Below are experts of layer 7 (counted from 0) of a mixture-of-experts language model. Rows are named router (the router's row for the expert), up (a neuron's input weights, with its number) and show model dimensions 0-159. Each number is 50 + 10 x the weight over its row's rms, rounded and kept within 0 to 99.
After each expert's rows: a language model's description of what the expert responds to. This comes from a sample of Wikipedia text that the model never trained on.

# expert 26
router:65 61 32 55 47 39 43 55 39 48 59 55 46 49 57 45 58 55 46 43 51 63 61 42 63 39 64 34 46 52 34 44 43 43 46 58 52 57 45 61 36 36 40 55 47 54 57 65 43 50 59 67 56 50 53 44 46 53 40 41 50 50 53 61 73 47 58 51 51 58 49 53 46 57 49 49 52 50 53 40 70 71 54 51 47 71 36 57 36 57 48 55 40 40 53 43 54 35 44 53 36 62 38 52 80 41 51 25 55 52 60 34 46 45 47 73 51 35 68 45 45 54 46 46 46 53 32 33 55 55 51 36 51 71 43 51 41 62 47 37 53 64 59 63 46 38 51 35 42 58 47 60 49 38 59 63 39 71 51 46
up0:48 55 52 48 53 52 37 54 52 37 57 43 36 53 70 55 60 59 48 50 49 51 35 60 68 45 53 55 51 39 43 44 36 51 83 40 42 54 49 45 43 39 78 50 48 52 59 43 50 56 49 46 33 82 57 48 44 51 43 39 39 48 47 57 39 65 32 42 49 58 30 46 41 49 38 42 60 56 44 57 45 41 35 62 51 40 43 22 59 25 33 55 50 49 49 68 49 47 49 41 59 42 73 40 56 52 38 59 47 54 71 51 47 43 60 50 46 41 53 61 46 64 53 53 35 48 38 62 47 46 28 44 47 56 50 61 41 35 71 48 68 54 44 38 45 44 64 45 51 53 62 55 64 60 37 29 52 55 49 56
Description: En dashes between years (1999–2000, 2009–10), table separators, commas, and time words like In, until, During before dates.

# expert 9
router:62 39 35 41 42 42 53 42 61 45 50 50 54 42 47 57 52 41 50 57 41 61 42 43 47 52 68 33 35 47 44 43 49 49 57 39 37 56 49 55 42 58 67 75 57 48 75 61 49 45 51 48 43 39 54 57 57 57 43 55 49 53 57 48 42 51 37 75 41 44 51 58 66 38 60 49 43 51 56 45 34 53 33 51 59 52 33 60 48 34 53 52 61 49 51 59 39 48 33 40 32 76 58 45 59 52 52 39 35 54 59 51 57 44 59 31 51 55 60 53 38 23 64 40 54 58 44 38 33 62 56 33 64 47 39 25 53 49 57 64 58 44 52 45 44 47 48 70 44 62 38 61 63 29 54 52 42 42 49 69
up0:54 45 49 62 45 53 53 38 36 77 61 52 46 67 70 51 47 54 43 45 41 38 55 61 43 50 53 50 42 53 50 54 57 44 48 47 40 62 62 50 64 54 51 46 51 37 45 55 42 61 47 32 69 53 66 53 36 47 38 35 56 61 55 33 60 40 61 44 37 53 63 69 51 54 49 57 51 59 55 55 57 37 37 43 60 47 56 39 27 44 43 41 38 46 48 53 45 50 53 50 48 43 59 41 62 41 58 59 39 67 47 52 44 65 43 43 49 54 52 51 50 42 39 30 55 47 51 47 44 55 40 40 28 58 73 55 53 53 46 53 52 29 52 46 45 44 50 46 54 42 63 53 50 50 37 57 35 74 47 45
Description: Sentence-initial He/She/They and word pieces of sports club or player names in match results and squad tables, such as Maccabi, Celta, ENG.

# expert 8
router:48 64 45 60 60 58 46 25 58 60 46 39 41 41 43 42 41 63 31 45 42 34 42 50 46 56 44 38 53 56 60 51 55 47 52 54 57 67 50 52 51 42 32 48 62 57 65 62 54 63 68 64 53 59 36 43 31 41 41 64 59 45 49 73 37 29 37 60 54 60 56 49 55 33 56 47 55 67 52 44 56 34 45 64 46 64 36 63 55 51 41 52 50 59 45 35 56 35 42 56 54 38 37 58 42 61 42 44 45 48 57 62 52 56 54 67 58 57 48 39 55 44 53 54 60 64 33 42 64 51 52 33 58 29 56 43 67 49 62 38 56 53 47 66 42 58 58 62 62 49 43 59 35 46 47 48 46 70 33 52
up0:47 54 55 38 58 48 53 68 32 49 58 58 43 45 57 52 49 61 44 46 37 70 57 46 43 53 51 36 44 44 64 51 45 42 50 53 55 47 52 75 52 44 62 43 36 45 46 51 58 55 63 49 55 47 52 57 52 60 53 76 48 50 60 57 44 55 43 36 50 54 57 27 63 47 50 60 31 61 69 61 44 48 46 72 36 41 62 40 49 53 53 60 42 59 55 56 31 56 61 48 49 48 41 49 39 61 50 52 50 49 68 44 64 33 44 48 45 45 65 56 62 33 54 24 43 47 49 55 61 23 59 45 40 55 48 55 48 59 42 36 23 57 44 48 43 52 60 60 34 55 54 50 43 56 70 58 52 61 38 58
Description: Conjunctions, relative pronouns, modals and negation inside clauses, such as to, and, who, would, not, which, should.

# expert 21
router:52 60 39 57 50 46 41 50 30 37 71 37 45 48 63 50 56 61 46 37 44 38 48 60 44 39 41 48 57 37 43 43 50 37 58 88 38 55 67 61 59 50 71 47 45 26 57 44 67 47 55 43 46 68 45 46 66 60 49 33 35 43 50 41 68 68 48 62 37 45 58 59 53 56 38 50 69 52 55 56 49 40 55 37 34 51 52 38 56 44 63 36 47 49 55 33 45 50 53 32 55 53 32 53 55 44 53 31 52 62 51 57 44 72 51 50 44 49 60 41 36 54 34 63 58 63 44 35 47 49 28 55 46 50 48 53 47 71 57 77 43 54 64 44 44 48 48 47 40 32 49 56 60 47 49 43 47 47 52 53
up0:24 64 45 51 65 44 54 42 49 54 62 67 46 46 43 41 56 41 66 49 39 55 33 50 35 42 27 43 52 53 50 53 38 53 55 36 52 48 50 41 40 43 61 47 38 52 49 41 44 47 32 50 53 56 43 51 48 66 59 43 36 55 38 26 55 41 47 60 58 40 38 42 51 30 44 41 51 42 59 49 50 39 62 38 64 41 51 66 63 50 47 38 62 34 67 58 51 40 57 55 55 40 56 60 51 55 54 46 40 59 41 46 67 61 49 47 51 59 53 59 37 68 40 55 52 35 28 46 53 49 50 34 47 54 52 58 36 44 41 49 65 59 39 28 42 70 39 56 57 63 34 65 47 55 60 52 48 51 45 39
Description: Opening parentheses before acronyms like (NBA) and (CBA), plus raw byte pieces of non-Latin or accented characters and some table pipes.

# expert 34
router:46 63 60 68 34 63 48 55 51 32 55 59 62 52 32 58 51 53 56 54 40 53 57 69 43 41 45 67 58 66 61 40 50 46 28 50 47 33 31 30 38 38 54 55 53 56 46 30 60 44 52 51 49 45 37 39 40 45 44 55 54 44 75 37 32 40 46 52 52 36 29 43 45 44 47 51 44 69 45 41 65 48 38 54 69 53 46 62 50 40 48 51 50 42 57 50 62 44 49 63 44 75 37 47 51 32 53 42 73 42 48 65 63 59 55 47 57 51 51 48 30 40 38 72 42 46 49 39 48 67 55 57 49 51 58 48 55 54 56 59 49 31 62 46 45 39 40 37 64 45 36 61 46 59 49 28 42 44 39 55
up0:54 61 53 46 39 58 39 54 50 37 58 43 50 57 53 62 59 52 52 39 48 51 45 58 60 40 44 48 54 42 43 40 53 56 48 49 48 59 43 54 59 43 51 47 46 54 49 52 51 40 73 58 60 22 45 33 48 44 55 40 58 49 52 46 36 49 50 52 50 55 58 43 58 57 44 47 64 37 58 62 62 55 52 50 58 71 63 43 52 46 41 54 56 39 76 77 57 49 41 49 47 54 54 64 51 41 56 48 62 55 48 56 33 61 47 55 44 52 39 53 50 70 42 68 43 65 48 45 53 51 41 60 46 59 72 28 51 47 44 39 41 47 50 53 48 51 41 42 61 46 37 47 45 47 43 25 36 44 55 38
Description: Main verbs and their objects' lead words after a subject or auxiliary, such as took, received, led, won, contributed, sought.

# expert 39
router:51 46 39 31 42 35 59 66 64 55 41 44 49 44 32 66 43 35 51 57 62 44 42 53 35 52 58 45 55 41 59 66 61 42 70 48 52 49 56 31 49 47 59 77 56 37 67 51 49 61 50 44 49 57 44 72 54 57 42 58 33 74 47 50 52 55 67 54 45 59 60 72 67 37 63 66 52 46 44 61 51 45 55 22 48 49 38 51 40 48 63 57 43 51 42 58 47 63 64 44 59 60 54 40 48 54 53 53 48 56 52 41 41 44 40 56 61 62 63 34 53 62 57 71 60 34 59 57 55 63 47 33 39 54 54 50 56 45 60 49 36 54 34 63 53 48 46 47 54 66 45 48 55 46 49 44 44 46 41 70
up0:58 56 59 47 50 39 50 46 57 37 68 48 61 50 55 50 63 30 43 32 52 55 45 45 51 53 49 52 50 53 50 72 23 45 61 66 35 74 53 54 47 55 41 64 62 48 45 49 48 75 50 46 61 38 30 37 50 54 35 47 63 21 64 38 37 48 40 70 45 50 50 35 46 51 48 61 47 46 53 44 61 40 52 48 51 59 36 50 71 48 63 51 62 39 52 42 51 62 49 38 56 53 49 52 53 46 49 44 40 61 40 57 34 61 60 62 40 48 69 42 42 34 46 24 58 54 60 39 65 58 41 53 45 50 53 59 26 55 58 57 49 47 55 52 55 48 47 53 44 32 45 60 62 58 45 48 40 57 56 54
Description: The articles a/an/the after prepositions in sports reports, plus competition name words like World, Scottish, Challenge.

# expert 60
router:52 73 57 71 43 69 55 48 59 58 62 50 50 70 51 33 56 54 32 48 43 46 54 54 48 63 44 48 41 59 60 42 47 52 54 40 50 61 47 59 47 56 51 29 36 38 54 53 58 76 50 50 41 58 54 51 71 43 68 49 69 46 31 37 45 40 45 47 50 46 33 51 50 46 53 30 61 60 58 55 38 48 56 41 53 54 34 31 56 55 47 39 41 54 40 51 56 48 35 60 55 48 39 55 39 38 52 51 72 45 41 44 52 40 45 69 57 62 66 44 57 52 49 42 59 24 50 47 48 53 40 53 54 62 48 39 43 49 37 48 63 54 52 49 40 51 50 54 46 32 58 44 40 61 64 48 37 42 55 22
up0:45 57 58 40 58 43 29 54 49 35 42 55 50 58 55 63 65 54 55 48 54 45 44 59 45 74 45 65 46 43 60 37 25 56 41 41 47 48 47 42 32 55 54 41 53 36 44 44 55 51 53 38 47 34 55 53 54 48 52 46 58 36 44 51 37 35 35 34 60 35 53 57 58 58 49 33 54 61 48 53 41 47 53 49 75 65 31 58 45 58 54 55 40 43 54 52 44 55 51 51 44 35 64 62 39 41 65 44 63 49 45 57 49 70 40 62 38 62 50 31 60 48 48 50 39 49 42 38 52 47 54 55 59 36 30 43 50 52 39 46 66 53 46 37 55 70 51 52 48 45 50 47 54 45 53 58 41 35 56 53
Description: Stems of verbs and abstract words after to, was, be, such as enti-ce, accommod-ating, ev-ic-t, plus however, them, later.

# expert 63
router:59 32 71 35 61 49 57 49 49 51 55 66 58 69 69 50 51 36 40 49 52 63 44 31 53 28 30 48 46 44 38 56 40 62 48 45 55 49 49 49 50 46 57 49 54 33 57 53 52 34 27 49 49 37 51 64 56 48 46 38 57 38 67 35 49 88 35 50 56 37 42 57 42 43 55 48 54 49 53 48 53 44 47 49 59 38 74 41 61 63 45 62 55 39 45 50 34 45 46 59 50 56 60 54 60 44 23 56 60 31 48 46 56 47 51 51 64 55 47 36 69 51 55 47 36 37 68 63 56 45 46 52 46 55 38 60 31 46 51 80 54 47 46 32 39 56 54 40 47 56 53 61 38 72 47 51 54 41 51 52
up0:46 61 53 51 43 39 48 47 46 73 67 55 54 54 61 47 50 49 55 54 66 43 56 55 54 47 51 43 53 28 51 56 52 54 33 55 45 60 47 45 49 58 58 41 53 47 50 33 41 50 45 50 47 53 51 50 33 47 42 53 50 48 51 52 51 51 56 46 66 43 81 42 49 65 47 47 39 42 72 63 50 46 45 61 49 55 71 80 39 60 60 48 42 52 64 37 32 52 45 35 36 60 58 43 50 64 50 48 41 70 60 29 53 34 39 50 51 69 52 54 44 54 41 54 46 37 57 50 37 54 57 39 39 23 69 34 67 31 51 47 45 56 51 50 37 46 60 63 49 44 55 64 74 56 64 47 56 48 61 49
Description: Word pieces inside infobox and taxonomy entries, such as sq mi, km^{2}, time zone EDT, Website, and family-name pieces like Eucinetidae.

# expert 3
router:57 52 40 41 50 73 40 56 44 42 57 59 47 48 42 48 53 49 48 49 53 57 45 61 32 57 46 71 49 62 51 34 47 53 42 56 63 42 37 48 49 57 36 61 54 54 38 56 62 63 59 54 65 55 50 39 47 39 40 71 63 44 55 39 56 32 49 67 35 55 59 42 36 48 55 39 58 58 49 63 50 42 46 18 51 56 30 41 49 47 55 30 51 57 48 37 52 58 47 68 38 71 47 49 46 46 61 47 46 45 60 74 71 42 49 42 57 53 59 50 38 47 42 48 43 51 32 50 61 46 30 42 62 47 38 56 58 42 54 59 54 44 65 55 53 58 54 47 54 52 46 53 52 67 72 65 50 28 44 51
up0:49 56 61 40 53 58 58 44 48 53 46 59 46 43 85 74 67 41 37 44 58 39 36 54 55 46 38 58 38 46 54 50 50 49 49 45 43 66 57 52 58 52 56 49 62 35 52 54 37 57 45 66 55 46 21 58 43 28 53 50 55 54 32 51 39 87 34 48 49 39 53 57 63 69 43 56 58 33 56 59 60 54 56 60 53 52 59 38 60 56 63 40 46 43 61 48 56 25 60 41 51 27 41 62 57 77 53 58 47 54 43 34 47 59 54 40 49 62 40 48 56 49 51 50 44 53 53 54 41 61 50 58 50 44 66 54 51 63 57 49 65 35 54 63 60 57 49 48 49 62 58 55 48 42 43 63 44 55 45 52
Description: Past participles and verbs after is/was/were that take a following preposition, such as based on, located in, used as, served.

# expert 7
router:56 45 49 48 47 58 51 60 53 65 51 33 30 44 55 58 46 48 67 48 48 54 57 41 34 43 67 38 42 55 53 71 38 52 34 49 49 26 54 51 72 35 59 60 52 46 29 44 53 59 55 39 35 40 61 40 44 66 56 55 48 56 48 58 49 25 61 48 58 39 60 57 52 52 56 59 73 54 49 43 47 77 53 46 50 46 50 55 20 43 67 40 58 31 47 57 50 53 56 37 61 47 50 39 41 52 56 26 50 35 63 49 39 55 45 38 50 38 43 47 39 48 48 51 38 53 32 32 53 40 36 58 38 45 55 47 46 60 56 29 41 49 52 38 56 50 61 50 55 51 44 58 45 45 85 45 46 49 46 52
up0:56 41 49 61 47 54 47 35 49 33 39 36 74 44 61 54 35 46 47 49 56 58 65 49 56 44 43 64 49 41 64 55 43 35 49 55 59 51 51 41 49 57 57 41 47 53 66 65 64 52 58 46 68 51 50 76 64 58 42 38 65 55 42 28 56 62 32 40 39 51 35 51 48 49 51 52 49 35 40 25 56 34 60 59 41 47 49 72 58 40 53 43 47 61 45 56 56 42 43 38 37 70 46 47 59 48 31 49 44 45 39 48 63 57 49 41 55 37 69 46 35 44 30 59 33 47 73 56 58 50 54 36 49 49 60 62 54 56 43 64 33 38 53 49 46 50 56 39 39 42 53 49 45 42 67 62 47 64 51 57
Description: Pipe separators in sports schedule and results tables, plus of and at in athlete bios, as in University of Texas, Hall of Fame.

# expert 44
router:54 40 50 50 51 40 44 56 56 53 53 65 43 41 57 77 59 42 70 54 55 41 46 43 57 55 58 42 55 41 66 48 32 50 55 57 54 35 44 48 44 51 42 69 51 62 53 59 53 66 52 56 56 61 50 47 46 61 59 57 39 68 53 47 52 58 57 54 48 49 54 52 48 48 47 63 41 49 73 41 48 51 38 47 46 42 52 50 43 52 50 52 68 60 62 47 52 56 58 42 30 43 50 43 54 59 55 42 43 68 64 50 51 44 40 37 57 48 45 47 48 47 60 49 52 74 48 38 46 70 59 42 52 42 53 50 77 57 60 47 66 50 31 48 44 55 43 54 52 42 41 50 52 50 51 34 58 32 51 52
up0:31 55 47 43 34 52 52 65 69 53 54 56 48 46 41 45 36 50 54 43 53 76 56 57 38 41 48 39 48 29 44 65 40 58 53 53 58 54 51 42 57 57 42 41 46 46 39 45 53 47 46 39 56 54 47 45 50 51 60 56 61 40 39 71 39 31 47 46 37 57 38 48 48 52 40 49 42 65 53 53 58 76 48 40 42 44 45 58 49 49 42 41 68 59 64 57 25 41 33 53 59 60 44 33 37 35 54 68 47 47 50 50 48 48 50 45 47 55 50 74 57 40 54 38 58 53 43 46 60 50 40 31 53 57 45 52 51 41 41 54 44 43 48 72 58 60 40 56 58 66 45 41 45 29 45 48 60 61 48 69
Description: Words and word endings inside names of universities, academies, societies and museums, such as University, Institute, Royal, (Polytechn)ic.

# expert 30
router:39 57 35 48 61 36 40 56 44 47 47 59 45 42 54 49 67 49 48 49 53 60 58 38 43 53 46 53 60 42 48 46 68 27 56 40 42 49 47 43 50 36 43 50 35 41 55 41 42 40 33 79 64 51 46 53 33 39 35 41 55 45 63 54 44 73 36 50 59 59 63 57 45 41 45 59 54 66 42 35 57 45 45 50 57 53 61 35 53 32 59 56 51 42 45 67 57 53 57 54 48 50 41 46 48 59 39 45 43 56 57 46 48 36 73 58 52 45 38 50 40 37 58 50 44 61 56 41 55 60 59 49 47 35 45 55 52 71 34 46 52 56 49 54 57 62 46 42 59 50 35 67 39 46 47 60 45 69 63 55
up0:38 30 62 34 69 53 50 57 55 44 53 71 44 51 43 48 52 37 68 49 56 35 57 44 48 46 44 68 41 54 56 39 59 54 39 53 44 41 39 64 54 49 40 61 47 52 49 54 37 48 34 45 58 37 55 51 41 56 44 65 43 44 56 50 46 48 46 46 43 33 49 59 50 56 45 59 43 43 39 40 57 36 37 51 45 65 46 52 41 52 53 69 57 31 50 38 60 36 51 46 45 40 62 48 47 55 57 59 45 45 27 46 58 62 67 39 48 37 41 51 51 48 43 31 66 57 42 49 47 54 50 27 36 73 46 29 41 51 55 61 50 55 52 53 55 45 42 46 61 66 49 41 65 46 35 42 58 27 44 38
Description: Biology infobox fields (Family, Genus, Authority, Synonyms), "(" before species authority years, plus common words like the, a, of.

# expert 56
router:47 45 45 50 58 49 51 41 38 52 39 40 61 41 40 37 44 50 46 44 47 58 40 54 50 44 61 43 52 65 72 51 58 49 64 48 57 59 69 39 58 51 47 24 63 49 58 50 50 60 50 57 30 51 55 55 54 51 42 44 42 54 47 45 57 52 50 45 48 54 50 68 50 41 42 49 51 55 49 53 77 47 45 40 28 46 62 69 60 49 69 46 41 69 37 58 70 52 52 40 55 38 60 72 49 59 51 60 61 26 48 43 55 51 47 48 58 47 58 53 53 63 58 55 54 49 47 58 40 41 47 34 48 56 32 53 60 49 52 46 30 49 48 58 51 43 40 45 56 51 69 40 60 44 63 46 53 41 45 41
up0:51 29 45 62 26 42 33 28 46 50 40 50 51 47 52 54 43 38 26 38 45 51 51 42 57 58 51 41 48 31 41 59 63 52 52 22 38 55 45 58 45 52 52 43 74 59 67 63 50 49 39 60 84 55 45 46 60 44 24 55 61 46 46 61 53 40 60 55 28 54 46 43 65 61 52 53 53 49 38 53 55 61 25 68 43 42 47 58 52 56 35 65 47 47 37 42 61 51 56 33 57 49 54 41 49 61 63 40 43 42 58 40 35 44 71 56 45 49 65 51 59 45 44 39 48 50 51 48 45 34 36 53 51 47 53 59 63 65 48 41 57 57 61 63 58 64 44 64 48 42 45 59 44 37 57 56 39 54 53 66
Description: Single capital letters starting names or codes, often in tables or lists, such as A(smir), I(stván), AL(G), Y(von).

# expert 52
router:35 48 52 63 46 41 44 59 40 50 46 14 55 53 50 38 39 51 49 43 46 39 48 69 63 55 46 49 51 47 58 60 55 55 70 49 46 58 60 56 56 26 54 32 47 62 43 45 75 63 40 49 53 41 40 47 69 42 33 54 25 54 40 54 76 46 41 57 47 67 54 65 41 45 47 46 48 40 36 49 57 54 68 35 49 46 45 43 47 51 30 55 56 65 52 63 71 41 50 53 50 54 64 44 33 47 40 63 37 43 34 39 27 50 64 42 49 41 51 35 45 27 44 41 54 45 55 53 47 55 42 51 45 33 43 58 44 56 56 55 57 52 55 52 45 63 44 58 47 55 51 36 61 49 50 44 68 59 48 58
up0:54 54 71 46 28 47 49 43 60 31 56 47 54 45 58 41 38 41 55 61 47 40 50 52 65 53 44 49 64 64 55 39 42 38 63 28 47 41 30 33 54 54 48 54 40 51 47 46 48 55 40 54 55 52 49 45 40 61 54 38 51 61 26 52 44 37 53 51 60 40 49 45 64 48 75 54 47 47 44 41 36 47 45 46 44 51 40 58 52 57 44 50 45 53 36 38 75 53 54 52 50 62 38 56 60 47 43 48 51 43 60 56 69 63 54 42 51 54 53 48 52 69 57 51 30 56 62 59 37 45 51 41 53 53 52 35 73 53 38 36 48 49 41 60 40 38 63 42 42 53 34 50 29 40 62 49 56 55 57 46
Description: Short pieces inside non-English names and hyphenated compounds, such as Al, De, Le, -, e in Mazar-e-Sharif, and Arabic script bytes.

# expert 61
router:65 34 50 37 57 46 57 52 57 51 60 57 45 43 31 51 55 49 51 66 49 33 37 56 41 54 66 50 56 42 43 43 40 52 47 53 28 52 41 53 48 23 50 74 55 42 59 56 56 46 42 56 51 39 49 56 45 63 51 69 37 54 62 38 30 55 41 47 52 46 65 47 57 29 49 75 46 48 43 45 62 48 24 51 52 39 43 39 66 46 44 45 68 62 29 59 45 53 42 54 39 47 43 45 51 57 47 59 41 55 48 67 55 51 60 35 40 34 51 58 40 34 46 46 55 69 45 48 38 39 51 60 50 43 50 48 63 56 60 58 53 50 34 56 51 54 43 49 55 60 44 34 45 42 33 57 47 48 56 63
up0:54 51 44 44 60 52 59 49 51 47 70 52 55 59 47 48 44 47 32 46 63 59 58 54 53 52 52 29 39 61 50 61 42 54 50 59 69 43 63 35 42 57 48 57 46 55 39 40 64 41 63 55 33 57 37 46 43 51 54 51 45 56 73 53 42 66 45 35 57 49 58 57 46 57 51 49 36 45 47 33 39 37 53 56 59 33 57 40 56 43 53 35 59 56 31 50 50 42 53 36 46 50 47 56 50 42 35 46 56 45 56 35 61 41 39 71 66 48 50 60 45 51 65 65 37 42 63 67 41 41 54 63 52 45 43 40 45 48 53 56 48 39 46 23 32 34 63 54 45 33 55 50 41 42 71 49 59 39 71 54
Description: Final pieces of non-English words, names and botanical author abbreviations, as in Slavic -ić, Veliki, Vell., species endings like -a.

# expert 32
router:44 46 43 50 49 49 53 59 65 37 42 45 52 44 44 48 26 55 44 50 38 61 21 71 50 60 65 37 46 44 47 47 50 38 50 63 54 61 50 48 48 55 55 60 52 45 55 39 57 72 52 47 36 50 41 65 38 47 54 41 36 58 47 45 42 49 36 57 45 39 54 50 54 58 43 65 49 44 55 45 46 58 50 56 48 45 55 46 59 46 57 36 40 46 55 49 34 50 53 33 32 53 53 53 66 41 40 72 51 62 51 61 43 55 69 23 44 36 46 56 48 55 47 78 54 56 46 56 56 57 51 52 54 29 42 45 45 66 58 61 39 62 58 51 53 44 51 46 58 48 33 71 48 46 40 44 54 45 69 56
up0:59 63 44 53 48 53 35 58 34 50 71 55 56 58 58 39 47 65 53 58 62 67 52 54 61 46 68 48 55 69 59 63 50 46 30 42 56 63 59 51 48 25 32 52 36 48 47 51 36 37 58 36 49 53 54 57 32 27 57 73 37 42 49 63 32 42 56 56 44 61 54 64 58 50 60 43 52 50 41 53 55 60 34 42 54 55 63 45 51 52 48 51 58 44 60 39 46 55 60 35 63 58 57 21 56 48 44 25 44 58 63 49 45 56 60 55 38 50 49 61 59 54 64 50 49 51 44 51 31 56 63 57 35 66 61 51 49 51 49 45 51 55 55 45 42 34 64 38 51 53 35 40 32 44 63 49 45 41 38 44
Description: Single letters or symbols with trailing space in LaTeX formulas and table cells, such as H, N, G, MF, FW.

# expert 18
router:56 60 57 44 66 54 46 39 39 46 60 54 48 74 49 44 33 54 44 50 38 47 57 49 53 38 61 59 61 49 56 40 54 36 48 56 43 48 58 39 53 34 61 28 34 56 57 63 44 38 41 44 62 64 60 52 54 38 49 59 54 48 36 69 52 44 49 59 59 52 43 52 23 53 69 41 49 39 40 45 50 50 41 50 47 52 30 50 50 48 40 54 41 50 51 60 61 52 47 56 66 61 49 51 45 59 41 53 35 62 36 34 60 49 53 59 46 52 58 58 42 55 59 51 60 42 53 50 68 49 58 46 46 47 50 44 54 48 49 49 59 52 70 57 35 46 57 39 34 35 46 45 59 44 59 36 56 53 51 62
up0:59 60 52 40 63 56 53 61 47 57 40 70 54 49 59 49 49 60 59 59 41 56 40 36 59 51 50 51 42 29 49 61 49 71 65 65 61 59 45 44 38 55 48 46 36 49 55 49 28 59 63 46 30 48 58 57 40 51 55 46 40 49 53 42 48 34 23 36 58 51 59 48 56 46 46 51 50 51 50 55 46 42 47 56 70 68 46 58 78 37 60 38 79 68 45 40 38 48 41 51 49 45 62 50 33 43 40 42 51 45 49 33 53 40 55 69 44 59 54 45 54 48 53 51 67 45 56 37 58 48 52 50 47 79 46 70 42 40 53 66 54 42 70 48 34 35 41 38 59 56 48 47 56 50 44 50 33 39 30 54
Description: Short syllables in the middle of ordinary words and names, often after a hyphen or consonant, such as ruf-fi-an, Mid-wi-fery, habit-at.

# expert 53
router:49 52 66 40 53 48 33 46 48 80 51 59 59 53 63 74 64 38 36 54 50 51 42 58 44 52 23 52 64 64 41 51 63 48 52 41 47 51 41 55 43 54 50 60 43 54 69 37 48 67 53 65 44 55 42 55 46 40 41 45 66 44 53 48 53 41 38 54 49 62 47 44 51 45 58 67 70 60 46 25 57 41 61 43 40 63 48 42 47 48 52 48 54 51 35 52 46 52 37 37 44 50 50 64 37 61 43 47 44 52 63 47 44 56 50 57 59 61 59 28 48 53 55 52 53 59 54 65 48 33 52 56 51 35 40 59 47 61 58 48 57 39 45 65 41 57 55 62 54 53 35 55 45 49 51 52 59 47 41 56
up0:52 44 58 46 64 48 46 36 50 63 41 58 63 53 59 41 62 55 52 39 32 48 56 50 44 45 50 42 50 37 40 56 47 66 43 46 59 34 52 41 39 36 61 62 44 42 32 53 52 44 38 41 53 53 61 20 54 49 50 49 68 56 38 57 49 76 60 26 36 45 58 55 56 54 57 41 41 55 47 54 49 43 42 39 63 44 49 62 57 51 51 46 57 42 63 48 55 63 37 48 63 67 43 55 41 52 47 78 47 40 50 42 62 65 48 54 46 53 53 38 56 64 54 61 27 46 56 62 71 44 50 37 52 62 30 73 24 58 50 56 49 46 47 43 50 34 46 47 43 39 37 42 59 60 67 68 42 54 45 54
Description: Forms of be and modal auxiliaries after the subject, such as was, is, were, been, may, would, in "It is also" or "was not".

# expert 27
router:48 46 69 53 43 50 54 55 47 74 31 47 53 45 45 46 57 41 69 46 39 40 44 52 41 49 57 42 39 51 64 53 32 42 58 55 50 34 44 54 41 41 63 66 59 65 40 43 56 52 53 50 49 48 46 57 32 49 54 52 50 49 51 68 48 45 51 58 51 65 48 48 39 42 49 47 57 59 57 53 51 52 53 47 65 43 41 38 61 60 39 51 42 57 44 70 40 51 31 42 34 44 56 48 50 44 41 48 60 38 37 37 48 54 70 45 55 30 54 45 49 66 50 52 33 57 34 55 67 49 53 37 52 33 47 56 72 73 65 66 56 53 56 44 63 47 40 60 62 48 45 56 62 46 36 53 54 38 66 55
up0:43 26 40 53 26 30 42 63 39 47 45 54 53 69 37 47 58 53 47 49 50 52 43 55 56 60 52 48 37 36 57 61 57 27 57 71 62 53 46 37 69 51 40 58 41 58 53 53 70 51 46 35 23 40 53 50 43 34 64 42 61 36 41 67 46 36 42 56 59 64 57 52 30 59 42 49 46 54 66 35 46 50 52 37 70 58 56 55 58 41 58 42 58 67 56 46 50 50 35 51 55 58 44 50 48 40 59 45 30 54 44 62 50 65 34 55 36 52 45 48 68 53 57 57 45 44 70 62 61 40 37 59 46 52 62 43 34 36 44 36 52 57 48 50 55 45 45 41 43 46 67 65 55 54 65 64 43 45 49 48
Description: Tokens that close a table cell just before a pipe, such as closing parentheses, numbers and header words like Votes, Candidate, Result.

# expert 36
router:60 21 41 37 43 51 34 54 51 66 43 43 45 52 76 43 45 61 48 33 24 50 62 38 45 50 38 50 56 45 43 45 51 46 43 55 40 47 45 45 48 53 60 48 38 51 33 47 77 58 48 51 54 58 53 59 45 60 58 39 44 50 59 46 77 60 50 43 35 41 39 58 70 30 56 61 44 49 67 51 56 59 63 46 51 51 60 41 51 40 70 47 51 54 38 45 35 56 51 42 45 50 63 37 55 54 58 42 45 49 60 51 41 46 40 62 48 44 66 45 43 50 53 54 35 60 55 48 51 52 41 51 40 57 43 52 36 67 48 51 62 58 55 35 50 29 68 59 63 62 51 63 51 66 56 52 46 61 40 46
up0:46 55 73 34 29 35 37 26 45 66 63 51 52 46 57 55 58 62 55 52 52 52 61 51 45 55 60 69 65 40 45 44 39 57 41 42 48 69 51 51 49 45 53 45 43 49 45 53 41 62 47 51 54 46 62 48 44 34 51 44 35 47 48 55 42 53 57 54 31 40 46 51 41 41 43 59 53 48 64 78 52 53 36 50 60 52 57 53 49 42 55 49 43 51 66 48 41 49 36 36 55 51 51 57 40 47 42 50 57 55 40 61 52 66 53 66 48 63 32 64 44 52 29 39 59 50 53 50 54 59 58 60 51 60 36 49 44 50 45 54 60 61 58 57 56 50 40 40 68 58 32 40 57 39 46 56 48 50 35 67
Description: The "- " bullet starting each infobox field line, such as before Awards, Website, College, plus field colons and field names like Occupation.

# expert 45
router:46 61 51 56 59 45 59 51 49 33 60 54 48 46 27 58 46 44 51 58 27 40 60 38 43 44 55 53 62 39 38 47 46 53 55 65 51 38 29 51 39 76 50 55 52 63 71 51 54 71 41 63 55 58 41 46 50 52 63 64 45 41 59 41 41 57 54 55 61 34 68 51 46 35 57 58 40 45 45 64 63 29 45 47 38 47 59 58 56 56 53 56 51 37 52 56 38 52 58 45 31 66 44 58 72 37 42 28 40 37 63 50 47 37 52 52 36 54 61 63 63 45 45 62 56 64 58 44 54 63 53 28 50 47 58 64 37 40 49 52 39 37 41 40 52 57 63 44 62 36 42 56 58 42 65 47 51 52 58 72
up0:56 53 45 40 43 52 65 56 48 41 62 49 35 52 44 53 41 41 44 64 41 46 59 37 65 69 44 44 30 40 66 41 49 37 61 49 44 38 24 43 62 47 67 56 49 58 54 66 57 32 43 54 56 36 50 49 49 45 59 49 38 53 40 47 76 46 54 68 54 56 56 51 66 49 47 61 14 28 51 56 30 51 73 51 54 46 65 54 41 60 44 65 46 48 37 65 54 48 49 41 56 38 48 39 46 50 71 51 63 54 56 47 56 54 43 60 42 52 29 42 48 40 48 54 56 72 45 30 69 69 40 56 49 30 44 46 57 42 63 49 59 53 54 60 54 44 61 55 41 51 54 54 57 37 54 45 38 43 35 50
Description: Measurement units after numbers and nouns or adjectives modifying a following noun, such as cm, ft, km, million, football, television.